Weights of a small mixture-of-experts language model, trained from scratch on English Wikipedia.
Experts: 128 experts in each of 16 layers, 4 picks a token, a softmax router, a shared expert of 64 neurons.
Below are experts of layer 11 (counted from 0) of a mixture-of-experts language model. Rows are named router (the router's row for the expert), up (a neuron's input weights, with its number), down (a neuron's output weights, with its number) and show model dimensions 0-127. Each number is 128 + 24 x the weight over its row's rms, rounded and kept within 0 to 255.
After each expert's rows: "comes after" lists some tokens at least twice as common just before its tokens as in all text. This comes from a sample of Wikipedia text that the model never trained on. Tokens count by the router's weight.

# expert 126
router [118 108 123 139 101 112  72 149 104 139 137 101 122 159  97 130 102 150 154 122  92 116 117 162 150 126 144  94 103 114 172 121 166  95 134 146 149 151 117 121  95 162 129 150 136 127 182 109 137 127 126 110 146 159  92 153 128 128 144 111 127  94 156  97 106 130 136 101  96 140 111 120 110  98 134  69 144 116 130 121 106 145 129 173 153 117 123 116 127 124 161 108  97 145 158 143 140 119 144 150 145 106  76 108 188 136  99 133 179 130 139 139 148 148 131 105 107 131 144 180 125 121  83  95 167  93 133 117]
up0 [158  97 117 154  98 131 117 187 117 131 142 168 127 124 123 165 135  74 119 131 148 118  84 164 206 119 111 113 178 131 163 129 150 139 106 119 111 142 142 144 109 132 168  97 155 129 135 104  97 135 130 126  90  94 110 144  99 140 107 130 131 126 138 108  89 147 166 196 116 133 170 119 122 124 154 137 146 116 101 105 167 138 141 125 135 136 104 159 132 127 180 144 123 147 129  73  98 121 141 153 141 114  95 114 147 121 137 129 123 119 127 101 118 132 108 128 124 112 136 104 130 132 171 138 135  83 130 156]
down0 [173 167 135 131 106 129 121 114 151  67 149 117 163 164 115 109 137 119 129 135 116 119 154 119  88 134 145 126  86 128 124 121 120 132  87 143 103 179 128 107 113 132 143 126 155 181  91 148 138 146 146 137  95 122 141 167  83 135 113 116 118 112 188 161 127 138 114 153 159  82 132 127 137  94 132 128 104 161 150 141 149 120 105 129 141 124 146 131 114 124 149 140 135 110 159 116 104 121 152 105  61 113 132  96 165 149 114 132 159  93 176 142 135 130 120 133 110 116 140  94 129 150 118 121  68 137 156  92]
up1 [ 97 122 110 136 138 147 111 109 112 129  93 124 127 163 150 124 132 137 137  91 168 158 157 122 111 148 101 101  79 110 154 151 192 123 134 179 120 119 176  99  99 112 130 122 133 102 128 132 130 132 138 134 130 105 141 136  95 104 102 133 103 155 164 148 126  99 154 115 144 107 118 131  73 109 158 176 125 119 116 121 129 125 155 138 142  85 160 145 141  97 139 118 103 155 122 130 141 123 167 129 135  56 125  93 117 110 109 128 132 118 129 124  78 101 143 110 112 183 101 150 122 134 110 104  83 106 128  89]
down1 [ 77 105 120 125 131 163  94 152 100  75  98 126 137 169 106 169 120 145 130 107 122 154 130 107  95 160 127 108 139 129 119 133 146 115  90 109  73 135 105 101 116 153 130 137 159 125 148 170 130 102 136 144 112 113 153 116 135 172 133  88 100 134 120  84 134 144 124 125 143 168 118 138 133 160 132  68 109 132 115 168 101 107  87 147  69 112 135 135 102 120 121 109  98 152 131 140  99 113 120 129 160 122 136 145 100 173 145 142  78 115 125 146 130 104  85 123 129 137  85 135 142 117 132 127 119 171 151 120]
up2 [152  82 121 149  98 137 139 185 174 164 112 144 159 111 115 115 146 141 139  86 111 125 154 103 109 143 112 153 142 105 118  88 139 116 156 130 120  79 151 121  85 165  96  96 158 167 145 125 145  89 144 157 111 146 138 113 128 138 127 121 112 118 145  86 127 125  91 148  78 145 113 180 120 104 151 129 149 115 108 116 151 123 116 109  82 160 110 123 155 122 145 117 170 102 123 129 140 128 153 124 163 129 112 107 136 148  91 122 104 114 136 111  78 112 169 102 174 138 143 122 109 131  88 117 106 117 111 133]
down2 [106 101 112 104 135 103  81 145 163 164 106 154 124 118 110 118 100 123 160 130 150 123  86 153 135 164 102 147  85 139 179 159 116 178  92 111 110  84 140 161 122 122 118 120 145 146 101 151 155 167 126 148 165 135 148 128 118 144 130 113 155 146 142 160 126 161 111 155 134 111 126 147 100 123 143 181 133 111 118 111  91 145 142 135 130 115 175 146 146  50 100 171 106 114 136  99 148 134 117 141 133 123 154 180 120  95 153 110 124 110 138 125 145 126 122 123 153 163 123 125 126 119 164 137 151 139 151 125]
up3 [132 133 113 140 141 102  96 122 131 112 125 135 104 155 121 148 117  97 132 134  84 162 144 136 103 134  99  71  95  91 149  73 191 140 165 117 113 132 158 120 124 141 130 133 145  99 176 141 159 126  97 152 185 110 130  97  89 154 137  82 129 132 139  83 111 128 115 129 108 128 110 137 127 127 149 110 161 119 142 142 147 130 135 126 134 135 143 219 108 115 131 141 144  98 138 125 113 125 143 135 111  99 130 141 159 122  89 122 134  94 128 147 152  96 120 143  95 121 152 122 101 155 105 115  93 145 131 172]
down3 [119 119 144 165 125 155 141 108  96  94 176 125 105 134 132 117 140 100  88 137 137 140 117 139 108 101 111 137 139  98 134 103 100 152 162 135 175 135 127 109 113 142 126 132 162 161 116 120 115 103 189  88 142 118 102 168 108 126 101 112  97 150 139 151 146 141 132  90 110 139  84  95 105 139 118 115 144 102 175 144 120 131 115 159 139 149 123 129  57 100 121  92 139 147 154 129 193 129 133 168 127 155 101 106 166 119 142 141 162  93 146  93 122 136 135 145 100 147 110 128 111 137 129  89 111 124  98 105]
comes after: " |", "-", ",", ":", " \"", "."

# expert 48
router [213  72 148 123 140 106 143  98 125 101 152 160 140 132  82 124 146  94 113  98 144 100 150 121 121  97 150 167  96 161 137 151 125 144 123 156 122 116 108 134 159 138 104 158 121 150 124 156  99 149 142 121 101 113 154 158 129 126 132 107 142  94 113 116 105 158 117 146 154 135 147 168 155 133 157 138 152 128  84 113 113 117 134 140 133 144 155 134 129  74 130 113 138 135 145 104 128 122 150 161  74 180 143 125 142  97 128 138 161 102 106 131 149 155 129  92 139 117 135 119 132 122 121 127 196 110 159 119]
up0 [119 123  90 182 183 127 130 106 123 117 145 117 125 148  77  92 124  94 114 140 177 101 148 146 146 132 134 180 110 115 132 126 144 160 126 138 131 108 136 110 115 153 133 138 173 167 135 125 164 113 112 110 131 140 138  86 109 127 121 128 144 167 112  64 134  83  86 161 129 129 137 116 117 134 149 137 150 145 123 145  80 122 118 175 126  88 102 123 149  99 148 140 170 134 119 133 156 103 125 128 162 113 101 121 131 160 141  81 115 138 111 177 134 159 136 136 114 152 129 126 114 163  87 132 104 109  97 132]
down0 [137 119 112 141 153 108 115 130  98  81 121 128 136 109 126 113 120 124 100 158 138 114 139 108 101  82 111 105 164 120 146 157 142 125 144  95 107 118  93 151 118 175 189 177 131 126 110 114 129 124 102 124 132 138 147 118 145 120 158 180 125 106 132 107 126  77  98 117 163 147  98 128 142 121 151 170 127  91 153 118 112 158  91 111  76 151 108 148  94 145 112  78 138 138 123 115 137 132  93 123 139 134 126 149 173 120 121 123 117  84  97 110 129 113 148 181 138 118 173 170 109 126 154 132 129  99 138  92]
up1 [144 109 116 124 127 113 104 135 113  96  97 129 125 107 132 115 154  92 150 105  91 159 150 126 131 121 118 117 140 154 136 161 105 112 160  92 120 110 157 124 113 139 163 151 124 183  98 171 138 151  72 139 120 109 121 120 109 103 118 129 151  96 109 106 141 168 147 145 162 121 175 127 142 205 139 134  83 148 138 164 150 151 123 143 129 138 141 176  87 150 160 139  99 117 112 157  97 134 138 126 107 123 138 139 106 115  92  97 141 153 147 132 107 152 142 132 143 121 145  78  81 123 140 142 143 176 109 125]
down1 [138 138 105 135 131 146 178 140 109 132 174 166 117 118 144 152 117  99 131 135 157  86 142 126 130 125 158 123 142  91 138 136 100 153 114 149 150 109 104 125 128  97 147 156 157 134 115  96 128 101 104 156  88 107 113 106 103 141  97 146 118 118 118 119 158 157 127 190 176 140 130 131 140 101 115  99 121 103  93 130 151 122 148 138  81 131 161 143 157 142 177 125  96 143 107 114 167 102 127 182 163 125 113 176 134 145 135 148 133 129 122 143 115 131  92 159 108 164 137  87 117  99 174  99  83 125 137 129]
up2 [ 95 120 109 128 131 109 132 159  81 152 140 115 136 128 131  83 175 118 124 131 121 130 112 144 143 151 109 124 133  94 124  69 151 118 171 109  99 132 176 148 178 127 104 138  93 197 125 139 155 113 133 173 136 110 111 124 101 161 143 136 164 129 147 143 104 147 129 154 122 140 161 145 126 119 121 107 154 144 158 163 150 154 137 114 146 108 162 108 143 127 149  65  76 157 128 131 122 103 120  99 136  95 109 116 110  98 109  91 119 144 162 145 162 143  95 122 108 116 123 111 138 129 153 149 129 146 140 171]
down2 [108  89 142 121 128 114 157 130 140 140 125 113  74 146 161 155 136 116 130 119 113 136 168 110 106 104 151 155 153  99  72 148  86 131 143  76 125 129 149 128 125 136 100 196 122 144 111 127 127 152 157 160 129 175 121 151 131 137 106 130  97  87 149 114 135 106 181 101  86 148 169 132 116 111 111 128 136  98 137 181  86 133 134 124 130 119 161  81  98 132 150 140 116 133 148 116  97 132 144 152 116 175 125 128 110 125 110 129 124 138 133 104 124 151 122 117 164 107 129 116 120 136 160 148 116 182 138 172]
up3 [162 119  85 142 107  86 146 134 133 196 167 127  96 130 132 171 164 114 106 109 168 129 131 148 130 120 128 155 109 140 166 122 125 115 105 133 106 128 143 123 128 130 113 112 112 162 147 113 158 124  83 117 113 116 138 105  76 142 138 122 143  70 104 119  89 166 118 131 166 105 126 100  89  92 125 137 131 113 178 157 108 157 129 136 133 120 141 155 127  78 134 112 156  84 153 129 121 132 151 113 111 142 110 149 143 120 101 130 112  97  83 136 130  99 155  99 105 147 107 108 131  83  84 140 138 110 121 111]
down3 [130 133 152 153 113 159 152 125  91 150 103 118 138 132 117 119 106 111 124 166 114 140 127 124 181 105  86 107 110 159 171 157  53 103 144 123 127 156 150 143 130 108 124 154 143 101 109  95  74 104  93  76 151 143 134 111 132 150 144 131 124 139 107 126 119 134 153 112 132 168 138  90 109 137 135 114 133  87 131 117 105  91 133 151 143 128 151 165 178 134 104 122 101 145 124 122 122 115 184 126 132  96 114 123 124 120 152 165 125 126 117  94 123  93 114 126 153 121 104 196 120 167 147 104 130 105 145 119]
comes after: ",", " of", " Fran", " D", " in", " Sc"

# expert 96
router [107  86 141 131 119 116 145 107 119  99 147 153  91 140 128 144 156 120 136 118 136 142 114 105 100 142 129  92 124 107 168 139 135  88 136  98 153 174 101 151  83 134 116 123 151 165 135 134 134 149 149 151 116 133 159 110 141 127 116 113 161 137 166 149 109 148  65 152  83 124 133 111 130  75 127 102  98 145 130 147 132 102 139 149 157 131 107 139 120 111 126 105 169 111 118 137 126 107  91 138 157 156 148  96 107 164 166 108  87 168 125 176 115 175 132 137  95 111 113  93 163 137 144 133 152 160 153  93]
up0 [135 118 118 165  98 158 112  96 148 138 111 140 102 107 120 124 185 120  94 130 137 142 184 113  93 156 128  84  96 115 146  97 106 116 165 102 148 122 106  99 139 139 136 126 135 111 180 120 165 142 107 133  88 100 100 115 120 110  97  94 134 112  90 131  97 146 127 111  89 165 155 110  75 135 113 142 100  99 147 127 149 137 110 119 134 107  90 117 126 106 128 118 134 133 148 128  79  87 121 133 141 130 112  99 154  88 145 135 103 165 132 132 123 102 154 148 126 140 140 115  65 106 158 117 170 151 136 125]
down0 [138  89 165  80 125 117 124 120 164 110 132 106 123 121 185 180 132 135 145 167 120 133 120 108 141 149  99 109  97 166 144 134 147 131 148  91 136 165 109 138 111 128  97 133 154 144 114 139 142 140 129 113 126 146 124 133 109 106 142 122 155 154 182  88 124 143 140 174 142 118 126 121 171  85 135 141 126 146 140  87 185 110 165 131 149 152 177  98 101 137 107 142 130 118 132 130  93 118 176  88 140 171 108 119 176 102 115 121 101 106 159 133 128 120 122 110 112 133 146 163 153 128 132 151 140 145  87 137]
up1 [104 127 133 144 138 119 107 139 145 136 120 181 105 129 133 122 178  79 166 125  78  81 132 177 164 138 134 114 170 144 161 160 121 159 131 148 144 112 133 175 142 108 134 118 136 152 101 111 166 116 181 135 156 120  94 110 119 153 118 148 141 132 141 124 127 136 120 139 157 151 146 137  91 139 130 131 123 106 137 101 138 137 127 149 141 120 152 120 119 111  96 175 161 129 119 117 135  72 125 163 162 147 120 142 131 154  94 104  74 131 127  76 130 120 150  89 107 155 132 145 106 122 165  82 134 159 132 136]
down1 [ 87 131 153 141 155 151 161 115 144 151 143  96 100 103 140 142 143 144 150 135 149 134 157 165 129 155 113 134  88  82 123 113 175 155 117 159  91 148 176  86 118 130 132 109 103 119 118 130 128  88 126 181  82 106 167 122 121 134 134 134 156 136 114 112 135 148  78 136 139  90 133 110 139 150 109 120 134 137 117 149 148 124 105 160 135 194 123 132 184 115 111 125 112 168 140 132 139 131 141 129 136 153 134 164  93  95 149 101 126 134 141 140 110 100 118  93 169 157 118 105 133 105  92 126 117 178 142 123]
up2 [121 129 135 113 108 142 121 136  91 143 151 128 141 127 138 164 119 152 127 183 126 121 152 145 122 140 148 100 119 120 106 132 114 107  96 135 164 163 154 146 151 116 111 133 131 158 150 100 146 117 205 124 143 138 150 179 101 148 137 157 123 154 120 118 110 101  84  97 138 126 136 122 121 120 106 132  92 195 164 167  87 109 129 131  84  98 145 171 118  99 158 148 126 129 124  91 137  83  92 110 124  91 139 113 139 142 105 119 110 154 145 114 155 110 154  91  96 127 139 114 100 122 104 149 140 162 166 143]
down2 [146 109 116 141 146 146 127 101 122  79 106 142 118 167 113 152 146 137 140 143 145 147  99 144 143 102 116 154  89 117 133 160 150 146 131 120 152 122 158 119 134 121 150 118 149 116 150 126 129 171  67 114 154 107 134 148 127 144 141 113 111  86 132 152 103 130 179 110 116 140 123  89  96 109 161 117 132 126 121 150 138 155 138 139 125 159  98 119  91 127 131  99 156  77 145 130 160 129 135 139 120 103  92  98 106 132  85 107  70 128 130 173 103 183 112 100  81  83 152  96 158 109 140 136 141 156 122 163]
up3 [153  96 110  79 144 133 124 109 113 124  92 111 130 154 135 147 141 155 129 118  88 142 143 115 130 168 139 115 112 154 149 145 130 136 168 101  70 128 107 180 115 129 124 103 114 145 163 152 136 138 134  77 112 121 141  91 119 143  87 157  78 145 152 109 117 127  97 124 101 120 145 134  84 140 139 124 105 113 159 122 149 130 116 134 125  77 117 168 139  91 135 125 115  99 103 151 104 101 132 145 127 169 174 139 131 139 169 102 104 113 114  99 142 162 147 127  92 180 136 143 166 120 133 120  89  95 160 136]
down3 [139 128 129 151 126 105  98 168 128 101 155 115  91 134 170 122 102 152 118 181  96 193 148  91 115 190 132 113 137 145 128 141 124 133 127 150 100 165 137 143 126 151 133 135 131 124 126 127 114 117 126 104 155 113 132 118 143 116  92  59 108 127 125 130 116 186 130  88 124 135 135 150 165 118 133 108  81 134 122 117 148 109 130 149 130  93 129 142 119 131 121 129 176 163 106 113 140 140 143 140 166 146 159  97 153 147 135 123 100 125 126 145 133  94 153  84  84 159 147 119 133 164 110 167  90 165 135 112]
comes after: " K", "r", " |", "-", " ar", " E"

# expert 75
router [125 122  70 108 140 104 133 120 119 103  94 102 145 117 133 127 125 127 112 120 155 138 138 163 141  89 163 112 132 165 118 136 169 133 140 180 100 136 159 137 124 151  99 113 161 138 117 134  88 111 125  90 144 115 136 158 134  99 125 138 132  67  85 139  94 121 149 125 164 129 133 111 135 117 151 115 155 138  91  79 176 126 150 148 190 147 119  91 124 140  95  99 119 136 146 115 150 162 149 151 143 148  98 164 116 126  93 147 132 123 178  96 129 138 120  72 134 159 122 150  98 118 136 114 111 106 138 116]
up0 [104 110 110 122 130 125  91 153 105 163 140 144 141  88 125 120 104 119 148 155 152 166 165 113 130  55 156 101  98 170 132 118 136  95 116 148 166  79 134 153 130 134  74 129 150 118 173 114 130 173 126 111 163 109 127 138 113 130 132 158 105 141 108 147 127 101 121 160 144  92 126 132 110 118 136  97 119 147 135 118 158 130 117 161 173 173  99 157 134 123 117 167  97 102 134 153 153 158 103 147 123 148 117 156 103 154 104 124 145 171 119 116  93 139 157  95 109 146 144 168 143 149 140 119 119 144 108 121]
down0 [106 112 108  78 114  88 148 145 108 128  63 104 125 136 151 117 138 153  91 116 106 142 147 130 121 145 137 111 124 123 119 150 128 132 108 144  89 134 108 101  89 118 100 117 124 127 106 172 111 113 104 140 164 120  96 155  86 106 178 128 139 112 124 119 141 108 145  98 107 105  82  86 143 136 128 127  71 100 105 155 129 109 171 159 134 130 109 175 109 126 114 147 105 115 140 110 144 146 116 145  91 138 131 116 115 139 154 131 126 126  99 161 108 138 140 134 116 132 151 169 152 197 139 161  77 140 102 105]
up1 [ 90 136 104 111 139  86 102 179  92 156 131  86 134 146 175 151 116 142 150 171 125 131 132 115  75 114 138 137 125 152 127 116 105  92 140 171 200 171 146 150 130 136 128 124 131 124 123 117 130 118 140 110 117 144 147 101 113  97 129 140 146  98 125 122 172 113  90 110 117  86 114 131 142 115 126 202 182 122 134 108  94 135  92 117 126 120 147 142 119 122 135 128 111 115 110 140 121 104  91 129 132 126 105 143 135 124 138 143 143 139 179 143 120 150 158  93 137 191 112 163 115 136  95 122 123 141 124 121]
down1 [187 114  80 134 105 167  80  96 131 124 159 128 155  82 101 145 157 151 141 152 140 162 121 136 129 140  91 145 132 154 129 104  79 137 173 100 116 101 139 113  73 115  79 144 114 137 137 101 129  95 125 119 107 136 122 118 120 104 112 104 138 119 122 149 130 132 116 132 137 169 106 158 132 125 135 128 142 132 128 108  96 147 107 111 116 105 111 125 152 150 163 119 114  90 129 119 157 147  92  98 156 157 124 144  81 120 110 138 105 129 149 100 120 120 123 128 126 130 129 161 112  86 107 190 172 152 166 155]
up2 [128 131 130 142 134 118 128 178 149 122 169 192 129 113  79 114 102 105 101 107 137 165 164 151 153 111 130 118 120 109 159 106 139 133 144 165 132 118 124 126 171 116 118 142 182 146  83 130 115 127  98 126 139 127 108 126 132 169 125 159 114 149 106 112 134 159 129 144 136 111 150 149 118 170 158 132 148 129 105  95 102 137 114 115 125 120 100 156 156 139 115 157 134 134 100 141 127 189 136 158 134  94  88 150 141 169  61 151 130 128  82  82 137  85  89 116 127 115 107 128 109 124 127 153 109 139 116 111]
down2 [ 59 123 145 148 120 140  81 139 160 143 170 113  92 131 156  99 152 127 118 174 115 114  98 123  80 127 178 111 116  70  82 176  89 134 152 122 106 141 151 116  97 171 107 119 124 151 116  97 106 140 126  89 109 114 114 102 128 152 114 109 135 184 110 133 158 127 100 127 146 135 117 119 153 127 146 125 125 115 117 111  97 114 134 142 125 129 113 143 147 109 119 155 123 119 102 150 103 127 168 146 114 127 100 121 131 155 177 113 161  88 117 118 107 124  91 159  97 125 130 129 114 160 117 156 122 122 133  92]
up3 [136 173 138 142 139 109 111 119 155 148 126 133 170 160  99 101 116 159 141 135 121 155 121 117 134 114 127 146 126 107 120 100 170 127 100 122 121  59 174 124 128 142 121 149 158 145 166 101 125  75 196  84 115 139 165 104 122 169 153 157 102 108 102 120 150 111 132 122 121 138 111 126 115  96 122 119 133  70 129 155 129 133 184 136 130 123 142 127 148 161 102 138 127 110 128 136 145 126 156  86 127  74 131 127 121 139 108 143 151 124 142 133 120 105 169 105 119 125 177 139 106 132 115  73 154 107 135 146]
down3 [126 101 118 114 119 128  95 112 124 120 116  90 138 117 161 174 139 104 132 170 129 138 148 132  87 164 129 112 118 104 153 124 146 157 113 131 138 177 155  98  91 153 100  99 123  72  96 116 122  48  83 160 157 104 112 118  89 137 134 136 108 165 143 176 116 125 110 129  86 138 122 178 115 124 149 103 111 132 142  92 129 104 171 131 128 151 122 116 111 159 155 117  83 139 120 102 136  95 158 106 116 108 156 146 129 138 131 107 132 129 148 135  98 132 145 104  83 115 112 137 117 146 160 134 134 150 115 150]
comes after: " |", " the", " New", ",", " South", " in"

# expert 83
router [122  43  83 120  96 120 105 120 142 129  85 183 112 112 175 120 136 120 111 131 142 125 112 140 132 125 150 132 125 122 148  82 137 130 152  91 157 104  99 117 137  77 163 122 158 156 119 149  74 106 128 128 125 147 103 114 146 124 117 107 140 127 103 145 174 167 155 126 144 137 164 128 134 130  87 106 159 108 150 121 163 133 151 112 144 114 120 101 127 127 110  88 107 131 132 135 132 104 134 119 115 114 147  97 139 179 147 139 105 101 156 169 125 138 130  74 129 106 120 112 181 141 128 121 112 101 142 118]
up0 [129 121 129 117 106 104  68 118 129 131 135 158  84 105 148 105 139 143 122 145 105  83 111 107 124 113 117 136 158 148 120 139 141 169 118 102 133 146 111 189 136 133 112 127 136 139 183 128 122 103 121  98 115 150 116  90 122 121 119 143 117 156 104 117 150 110 112  88 158 153 141 162 147 144 100 125  99 160 134 126 158 165 126 135 147  94 125  74 175 151 120 115  90 127 128 131 121 126 101  94 136 103 176  93 121 178 106 138 165 117 132 149 154 126 132 105 132 150 136 181 115 116 117 142 135 106 197 139]
down0 [119 131 143 140 132 139 129 119 140 104  74  96 175 113  98 145 123  95 107 103  77 145 125 156 148 154 159  78 149 188 154 145 133 152 144  97 157 183 110 110  83  79 138 102 154 102 122 143  88  80 154  99 122 131  92 130 137 113 150 138 103 130 144 121 142 132 123 153 143 150 141 129 126 128 170 100 133 117 132 145 123 113 107 106 150  91 125  80 122 131 140 103  98 103 134 154 124 149  72 110 134 111  94 127 108 156 133 124 101 107 145  85 132 138 110 115 118 140 149 118 123 146 114 131 149 131 127  85]
up1 [108  74 140  92 125 129 120 160  99 147  81 167 170 109 163 112 105 129 137 125 117 130 168 163 174 128 148 150  89 116 154 122 119 118 119 110 135  86 161 144 159 134 180 144 149 121  81 119 122 139  97 134 131 141 105  86 138 151 144 122  98  92 123 108 177 110 147 142 134 148 121 107 133 136 110 142 118  96 104 111 111 121 147 107 138 141 140 148 128 127 135 152 150 132  88 146  88 136  90 136 136  92 133 128 152 155 141 106 144 122 143  75 122 139 147 141 118  70  89 120  94  88 132  84 121 147 108 124]
down1 [128 137 134 125 142 106 118 126 140 143  94 154 106 147 134 136 128 122 115  86 121 149 114 138 105 145 138 137 159 143 117 107 132 134 163  99 117 113 136 129 143  88  78  99 119  84 164 106 148 144 137 157 124 166 132 125 133 176 105 130  64 141 115 109 102  80 142 123 181 140 124 104  90 140 136  87 111 144 145 164 179  95 152 111 138 141 127 105 107  91 120 124 122  62 172 132 128 143 152 142 162  93 104 152 164  93 124 108 148 116 131 166 139 125  93 139 102 122 167 146 158 129 146 110 125 141 108 145]
up2 [133 106 100 129 152 107 112 158 118 134 121 147 103 130 147 115 127 187 128  96 122 129 128 151 110 119  89 112 142 125 141 102 143 126 115 112 164 154 108 144 119 108 168 130 127 121 119 148 139 122 129 140 131 129 116  71 112  73 114 120 115 169 122 155 153 129 119 155  78  98 220  94 163 178 100 133 130  94 102  99 149 125  99  96 162 110 131 105 147 145  96 131 140 140 108 167 135 121 140 128  89 148 167 158  98 166 140 115 153 100  92 120 131 134 121 160 151 120 100 133 108 106 109 134 112 124 150 128]
down2 [185 142 139 142 111 107 132 144 138 134 138 131 108 123 107  97 119 149 138 130 156 104 175 123 145 172 186 118 153  99 131 119  93 123 131 139 165 133  90 146 137 120 112 100 153 124 151 122 101 162 169 149 150 158 134 122 136 100  98 119 158 138 113 167 140 123 123 188 170 166  93 124  93 167 129 131  97 104 117 115 128 104 115 164 140 143 123 130 138 102 153 177 122 119 143 133 139 161 151 120 166 115 124 125 127 100 106 146 187 114 118 121 134 190 119 151 127 112 152 144 103 139 111 130 135  76 124 157]
up3 [122 129  96  80  90 162 125 139  77 102 122 128  83 133 156 125 149 128 104 127 137 133 141 122  83 116 146  68 113 128 138 101  97 111 167  94 161 111 117 135  89 103 142 131 130  71 151 138 129 170  79  95 110 110 103  97  99 121 155 141 142 132 120 153 146 125 161 183 113 127 128 133  94 144 126 121 117 152 147 160 173 134 123 125 120  73 159 152 131  95 112 110 126 106 157 149 135 128 143 152  89  81 155 138 151 144 141 117 124 101 135 147  91 134 114 121 157 134 126 117 129 143 134 129 153 112 130 159]
down3 [123 114 159  99 116 106 143  87 110 113 134  98 125 110 165 134 165 139 142 114 163 120 150  79 118 162 100 106  64 124 131 102 119  84 139 130 154 118 135 147 139 163 143  78  99 122 165 122 113 159 129 117 160  92 111 117 140  93 153 123 164 166 154 122 136 122 120 106 114 145 116 159 140  96 142 101 104 151 110 135 155 135 137 124 190 122 144 149 115 145 129 108 140 170 122 125 136  92 157  86 115 131 105 119 113 152 109 151  78  69 148 108 128 160 153 117 119 100 126 123 137 127 140 149 161 169 129 114]
comes after: " s", " S", " m", " M", " f", " a"

# expert 84
router [163 123 126 126 115 138 121 102 109  93 108 165  92 160  83 155 117 100 132  91 109 118 120 118 134 132 141 100 120 100 138 127 141 136 119 162 122 113 159 106  98 122 133 121  99 103  98 164 111 153 149 144 113 166  82 140 131 143 168 135 179 138 179 150 167 127 108 144 161 127 130 108 128 121 144 129 125 108 148 162 133 177 123 160 107  88 124 101 109 123 133  89 127 113 102 148 122 113 150 110 154 111 151 119  87 152  77 127 100 135 109 116 152 143 117 110 156  93 113  94 189 136 115 166 100  86 116 140]
up0 [170 139 144 110 106 148 122 135 112 118 130 152 112 129 168 138 128  60 146 110 126  95 126 129 185 143 109 122 148 161 134 106 116 136  96 172 152 128 110 128 150  94 142  99 131 109 136 128  93 147 126 120 154 106 150 137  85 133 110 102 152  83 125 135 123 144 142 182 180 147 164  94 114 136 111 128  87 123 128 135 141 190 127 141 107 125 119 146 148 125 111 104 108 131  86 139 121 121 122 142 139 114  70 132 167 130  90 162  92 121 120 172 116 176  86 128 125 131 139 137 138 131 109 165 136 102 106 127]
down0 [155 131 153 144 119 135 124 142 141 164 157 126 144 148 133 130 133 159 102 127 106  89 116 117 115 158  89 171 119 112  94 106 127  88 131  91 146  98 100 133 136 147 148 114 175 135 158 105 120 109 106 141 115 149 105 138 160 158 109 150 147  83 133 116 150 151  56 113 147 124 131 166 119 170 121 111 107 131 157 101  87 119 139 122 143 183 147 143 133 125 126 129 143 143 154 116  90 140 152 133 144  98 124 105 161 167  94 117 115 106 115 124  81  85 130 139 113 112 118 160 108 170  81  96 126 128 146  91]
up1 [119 112 114  94 125 178 139 111 119 162 130 162 115 143 138 138 103 105 153 139 113 117 103 129 122 125 144  79 141 117 140 112 146 117 129 104 125 149 147 129 148 121 189  96 125 176 116 124  63 185 120 157 116 100 111 147  93 114 105 162 117 127 107  98 153 124 168 137 172 108 157 100  93 114 100 148 120 107 150 146 159 146 121  99 101  91 122 110 158 149 119  84 115 105 112 147 141 100  97 107 147 121 117 146 128 150 115 131 105 131 157 147 162 108  91 110 115 161 154 145 150 125 110 194 136 123 137 129]
down1 [138 113  96 116 117 100 147 132 122 117 158  93 121 160 120 134 139 115 112 105 137 118 135 121 135 142 118 110 138 116  90 151 138 103 191 148 140  45 130 150 131 137  59  92 133 152 146  85 146 117 145 151  93 142 136 133 136 171 127  73 117  85 137 121  78 143  99 143 121 109 128 105 117 137 134 118 118 175 156 169 122 106 141 136 114 155 128 137 155 123 143 189 110 119 114 132  74 114 107 130 158  93 143 112  90 162 153 149 102 148 149 128  94 118 139 119 135 111 138 109 104 135 121 129 136 103 127 135]
up2 [205  77 115 127 132 135 100 128 142 134 131 123  89 113  95  97 132 130 125 129  70 127 144 176 125 152 126  79 100 113 120  82 102 112 144  99 124 127 126 159  90 114 163 107 118 136 121 120  87 120 168 127 153 124 104 107 112 122 103 127 163 166 176 103 157 116 137 131 127 121 139 129 102 128 131 116 154 141 113 172 125 169 167 142 126 108 126 124 165 129 114 113 106 117  83 158 132 122 136 114 156 170 125 115 102 113  95 104 108 136 150 130 128 122 135 129 144 147 125 112 163 166 139 197 138 105 130 131]
down2 [146 147 139 156 153 106 157 100 108 117 113 129 135 135 195  84 111 156 142 116 165 159  84  97 143 109 124 132 123 129 143  98 104 103 150 133 132 172 165  87 131 106 121  94 150 148 191 137 124 155 119 142 115 139 144 119 129 120 180 131 115  93 122 132 134 126 134 126 109 141 126  83 152 160 174 129 133 126 119  97 145 188 116 170 128 111 116 141 143 101  97 143 159 124 135 136 106 162 118 130 136 128 112  94 112 164 153 106 124 145 115 117 105 122  99 145 155 136 100 146 112  89  96 145 103 169 110 163]
up3 [137 110 127 115 132 125 101 132 110 159 144 119 108 118 163  90 116 110 169 177  98 155 118 126 179 147 102  99 149 136 156  98 125 168 123 142 127 117 156 139  83 137 145  98 123  77 120 131 106 122 121 122 104 135 105 115 150 123 132 157 154 160 117 105 146  96 111  83  69 105 149 131 176 146 145 117 126 142 126 165 116 170 166 127 155 130 156 111 152 124 101 108 137 152  86 104 128  98 132 114 120 105 185 124 147 125  93 116 125 105 145 136 170 109 124 122 149 136  90  95 123 122 136 129 174 113 158 166]
down3 [138 172 154 171 177 120  57 106 116 143 160 102 146 116 119 161 124 127  77 102 134 110 110 120 108 180 130 136 148 100 181  92 121 108 121 109 143 154 117 118 109 143 118 141 150  83  99  95 127 135 166 112 121 122 125 141 133 147  98  77 114 124 104 153  84 129 143 166 112  94 117 135 135 127 143 119 106  89 140  93 138 158 121 122 118 130 146  94 126 120 103 143 165 154 121 126 179 137 112  90 123  87 112  93 151 128 149 124 122 147 151 112 117 129 129 119 145 179 134 128 122 111 123 150  94 103 116 132]
comes after: " L", " l", "L", "-", " a", " W"